From a checkpoint of a small mixture-of-experts model trained on Wikipedia: 64 SwiGLU neurons an expert.
Below are experts of layer 8 (counted from 0) of a mixture-of-experts language model. Rows are named router (the router's row for the expert), down (a neuron's output weights, with its number) and show model dimensions 0-95. Each number is 50 + 10 x the weight over its row's rms, rounded and kept within 0 to 99.
Before each expert's rows: "comes before" lists some tokens at least twice as common just after its tokens as in all text. This comes from a sample of Wikipedia text that the model never trained on. Tokens count by the router's weight.

# expert 8
comes before: "-", "|", "==", "The", "===", "="
router:51 34 70 45 54 47 54 62 42 45 32 63 45 54 53 48 62 47 47 52 68 42 49 44 67 55 52 48 39 50 51 58 33 67 40 38 63 56 68 34 49 50 44 57 44 55 40 58 38 51 55 36 34 44 43 40 60 61 62 53 61 63 66 45 50 25 44 43 53 49 57 59 57 41 61 35 53 51 70 46 65 34 50 46 40 33 47 59 59 64 44 35 57 47 55 45
down0:70 33 42 40 54 62 61 42 47 53 36 56 52 37 43 60 50 49 38 56 48 43 45 46 50 52 45 46 60 56 51 61 28 73 46 48 50 40 63 49 46 59 36 59 52 43 64 69 42 23 56 51 52 38 27 39 59 55 43 55 53 49 66 35 71 28 42 46 44 51 60 56 41 54 49 55 72 51 48 41 53 64 61 49 51 51 40 53 43 50 55 55 54 58 46 43

# expert 5
comes before: ":", "\n", "==\n", " (", " /", "|"
router:44 32 53 45 48 49 55 52 54 52 54 55 39 42 42 54 47 38 65 52 48 37 48 65 70 47 45 46 46 60 40 47 43 42 50 44 47 48 61 61 52 55 50 74 51 42 24 37 45 64 44 46 63 65 68 46 49 54 59 55 67 63 63 52 48 43 45 64 48 52 55 59 53 54 59 39 47 69 61 38 46 52 43 45 42 37 33 29 56 60 28 34 66 58 35 42
down0:48 40 33 45 49 39 42 61 53 74 49 33 48 38 48 52 45 65 49 42 49 64 52 47 68 47 57 30 54 56 33 51 55 47 34 54 38 38 50 53 42 47 42 60 38 57 46 30 53 39 49 61 58 36 72 70 51 45 33 47 49 66 55 51 52 56 48 78 53 47 39 49 44 60 43 44 50 37 46 52 60 49 48 54 52 65 64 68 53 42 64 49 39 55 53 45

# expert 22
comes before: " The", "-", " He", "==", " |", " In"
router:60 32 58 31 63 40 51 76 43 41 39 63 47 49 44 56 48 45 43 63 53 57 51 40 46 63 69 66 51 44 47 50 49 60 54 40 46 49 52 38 41 30 47 46 69 39 48 50 46 33 54 45 50 55 67 50 58 37 43 41 59 44 54 52 55 55 61 32 39 39 46 64 55 50 59 42 55 63 70 52 44 56 49 45 31 53 50 44 55 73 51 52 63 41 69 60
down0:56 54 58 68 19 47 42 35 64 54 59 40 46 54 56 50 60 61 65 47 39 50 31 46 46 44 56 35 59 49 54 48 49 37 54 35 49 55 42 59 64 62 44 41 55 82 50 33 67 55 34 67 55 77 49 48 47 43 60 44 50 44 37 46 45 43 45 63 50 55 47 41 50 51 41 51 43 69 46 57 43 42 45 47 51 64 49 55 50 56 44 56 40 39 45 62

# expert 11
comes before: " |", ",", "–", ".", " of", "ing"
router:49 40 62 44 63 46 63 23 33 65 69 51 50 51 69 39 45 34 47 44 56 38 48 54 43 46 58 50 52 51 71 24 42 49 54 70 38 42 61 53 43 50 61 56 39 47 50 43 51 57 46 55 60 50 28 56 54 58 34 43 45 56 61 49 51 68 62 48 39 54 53 50 52 51 61 60 55 43 61 57 42 54 43 42 55 42 50 47 65 58 25 57 43 44 56 39
down0:54 57 46 62 49 67 68 45 31 61 41 53 57 49 67 36 35 53 49 56 37 60 42 58 53 44 51 44 65 50 56 40 45 54 71 57 56 34 50 64 48 60 50 40 47 51 42 54 58 55 42 56 41 50 43 51 34 45 33 63 50 53 45 50 42 38 61 48 47 48 63 50 50 38 27 50 33 62 49 54 60 40 46 31 78 38 54 52 41 26 58 50 45 49 65 50

# expert 14
comes before: ",", " of", " (", " and", "\n", "."
router:55 30 59 63 53 39 58 45 51 45 62 41 43 57 49 41 53 36 49 42 51 53 41 43 51 50 54 44 39 61 33 34 43 63 61 70 68 60 46 44 52 55 57 37 65 56 48 32 41 53 57 41 69 61 30 59 40 50 53 52 39 46 43 51 54 45 43 42 61 55 36 52 44 61 54 57 54 59 69 66 36 48 59 66 35 40 40 53 49 59 33 58 37 67 63 42
down0:56 60 55 22 78 44 34 63 63 44 61 35 61 43 52 50 47 62 47 45 41 50 67 48 49 47 51 51 71 38 57 57 59 43 34 45 47 51 64 57 59 35 70 40 49 40 45 47 68 55 51 47 49 43 51 50 62 53 47 36 70 36 54 51 44 52 57 53 50 46 55 43 43 41 60 56 57 21 55 35 49 62 55 58 40 49 37 43 50 37 51 55 43 52 57 48

# expert 21
comes before: " of", " in", ",", ".", " to", " for"
router:57 32 45 42 48 34 51 30 50 66 56 44 35 46 48 53 43 39 54 60 56 48 70 59 54 60 47 37 63 30 49 69 63 48 49 39 53 49 66 56 56 34 45 45 64 69 43 42 49 44 37 50 54 62 49 54 44 66 42 48 55 39 59 44 42 54 49 64 53 63 29 40 44 57 51 42 35 54 67 66 31 44 49 50 47 53 33 59 56 52 54 67 44 57 57 42
down0:59 54 54 50 61 49 40 24 62 52 41 67 29 61 56 28 29 68 37 59 44 53 45 49 43 51 56 53 50 64 40 53 37 48 62 36 63 58 51 42 47 47 45 35 49 57 47 70 49 54 49 45 36 51 52 53 39 38 36 73 66 38 58 49 54 59 61 50 56 48 49 53 59 31 47 41 61 53 47 52 40 45 60 45 58 53 52 42 70 56 38 53 35 59 54 52

# expert 13
comes before: " |", " was", "'s", " is", " (", ";"
router:46 41 57 47 47 41 59 50 45 44 43 53 35 59 56 50 28 38 50 52 54 45 54 47 52 44 58 54 37 70 47 48 59 60 57 60 62 60 54 44 71 34 59 31 67 43 49 45 38 55 62 35 74 53 25 45 37 58 48 34 40 53 47 55 29 45 68 42 52 64 54 47 60 52 52 49 56 50 69 64 38 48 49 51 42 47 54 53 46 64 49 64 49 52 70 46
down0:61 59 43 43 36 44 41 61 55 59 30 44 44 52 57 32 47 29 43 37 46 44 31 66 65 54 58 33 46 42 33 57 69 56 40 41 51 53 54 58 45 54 35 38 53 48 47 42 75 63 53 40 61 56 55 63 38 43 56 49 57 36 57 50 54 48 49 69 52 43 34 45 58 43 38 50 43 41 62 62 43 41 48 63 60 38 59 50 61 50 58 60 48 68 47 45

# expert 7
comes before: " to", "ing", " the", "ed", " in", " by"
router:36 60 58 56 56 48 53 54 40 65 59 56 59 54 66 45 40 63 52 31 53 37 45 52 42 48 44 39 44 44 59 56 59 34 63 52 54 54 55 56 53 61 30 59 34 66 52 58 49 37 44 43 39 43 54 59 48 47 69 48 50 43 54 41 45 74 71 51 36 44 45 40 54 49 42 55 30 63 34 61 62 32 35 30 47 55 61 52 47 33 52 61 52 55 47 44
down0:44 47 54 57 42 51 60 34 42 51 61 39 39 55 50 53 51 39 38 53 61 51 65 34 66 27 58 57 53 30 51 49 51 41 52 37 65 57 36 63 47 60 58 64 41 52 59 63 55 41 55 55 55 53 52 38 23 54 54 43 61 56 41 52 47 48 30 53 60 43 40 57 65 65 45 31 46 50 52 39 58 30 68 41 65 67 47 37 42 49 56 46 57 53 52 51

# expert 0
comes before: "19", "20", ",", "–", "18", "."
router:26 49 33 43 53 43 53 48 39 47 52 43 47 46 53 47 65 29 58 51 44 44 63 54 58 63 44 36 41 47 61 73 42 62 29 58 56 38 55 53 53 35 42 48 68 58 55 50 53 46 57 38 63 63 55 43 54 54 36 36 50 46 39 53 45 41 40 69 54 42 64 64 41 48 49 41 57 50 71 54 52 49 44 32 47 63 48 52 33 54 41 70 39 50 51 65
down0:60 60 42 47 56 47 55 55 50 57 45 52 43 30 57 45 48 58 36 28 45 63 33 43 50 56 47 54 45 54 42 47 44 55 57 59 23 48 68 40 59 56 48 52 42 42 52 34 59 74 35 48 50 69 41 42 67 47 51 65 59 59 36 56 63 47 44 34 44 56 57 52 54 57 58 57 39 51 39 41 47 57 59 55 53 58 49 60 51 61 59 59 35 21 52 36

# expert 4
comes before: " the", " he", " was", " The", " is", " a"
router:40 40 50 48 60 60 38 58 27 53 22 35 42 69 52 44 47 61 43 49 41 47 54 57 50 36 59 62 48 43 63 68 57 62 51 32 55 62 39 50 68 44 51 51 55 38 50 55 45 40 31 44 61 71 58 40 58 41 59 48 46 53 46 45 60 55 61 31 54 54 47 33 56 33 44 45 60 40 56 59 53 50 50 59 59 50 61 52 61 66 44 47 59 43 67 51
down0:45 42 39 54 47 54 61 56 56 49 36 44 52 32 55 41 32 43 41 46 46 48 76 46 52 66 35 43 48 53 53 58 56 54 37 62 52 70 56 54 39 55 42 59 49 37 63 62 54 37 45 59 59 57 49 60 69 45 60 46 53 46 54 39 52 54 63 36 45 31 56 28 60 47 59 55 56 45 44 49 46 59 29 53 61 73 41 61 56 46 44 41 57 40 24 50

# expert 10
comes before: " ", " the", " be", " a", " his", " have"
router:63 57 25 61 40 72 35 63 52 63 54 53 49 57 46 55 55 33 54 38 57 49 40 53 55 34 64 51 35 55 57 63 52 55 43 53 34 56 61 51 55 52 59 58 52 51 66 43 34 56 45 44 31 37 61 46 67 36 52 44 37 63 52 51 52 62 58 51 54 64 39 56 50 39 48 46 34 55 30 41 59 55 49 53 66 46 57 44 54 53 34 34 33 45 47 59
down0:50 41 52 43 57 57 51 43 36 50 46 51 41 42 47 38 58 65 37 41 66 64 38 49 28 50 42 49 63 54 55 52 25 74 82 35 40 50 40 59 58 50 60 44 48 44 47 48 53 47 40 34 59 43 39 55 57 51 50 60 44 48 52 48 79 51 39 57 46 49 56 48 49 39 48 54 53 55 72 41 55 34 41 38 58 40 48 63 45 61 58 55 44 57 47 57

# expert 20
comes before: " ", " the", " N", " L", " S", " T"
router:34 47 46 54 55 68 44 65 51 56 38 54 51 51 38 54 71 41 45 33 57 30 25 39 33 36 51 66 36 53 52 57 40 57 60 55 64 62 39 45 56 58 55 50 68 44 46 40 26 56 67 42 45 50 41 52 56 49 52 51 33 63 51 55 52 40 53 58 43 51 33 58 47 39 52 64 59 43 63 43 51 49 38 59 59 51 44 55 40 64 38 48 44 60 60 59
down0:32 54 60 49 51 71 43 54 56 31 24 56 54 48 37 37 56 55 26 56 59 38 52 42 44 47 53 46 61 37 31 58 64 70 62 58 36 47 50 40 65 43 54 52 47 30 54 51 48 53 50 60 56 42 46 51 39 43 60 49 52 48 63 33 63 54 48 43 65 42 55 54 48 69 61 58 54 53 48 63 51 39 42 45 45 36 56 71 51 57 51 54 42 60 42 37

# expert 9
comes before: ":", " a", " the", " of", " an", " been"
router:43 54 56 61 38 58 31 45 56 56 55 37 54 61 39 36 57 63 55 67 48 40 36 45 61 48 47 45 67 41 61 48 54 54 48 51 54 53 40 47 60 51 47 59 40 41 47 57 62 55 36 54 47 53 61 55 54 57 61 54 53 53 55 64 58 46 39 40 49 61 29 42 61 54 50 37 38 50 43 47 39 56 37 68 42 66 35 69 66 59 52 21 46 54 39 25
down0:32 48 58 38 64 67 33 52 61 41 61 42 36 57 63 48 39 42 66 57 49 37 54 50 22 41 55 51 47 60 56 42 42 52 66 46 44 49 65 60 58 52 59 35 41 50 54 49 34 58 58 52 54 30 67 56 56 37 67 43 65 49 60 42 54 51 49 53 37 37 54 40 53 49 35 48 44 60 43 53 68 41 36 59 43 50 60 45 50 46 63 43 60 41 51 63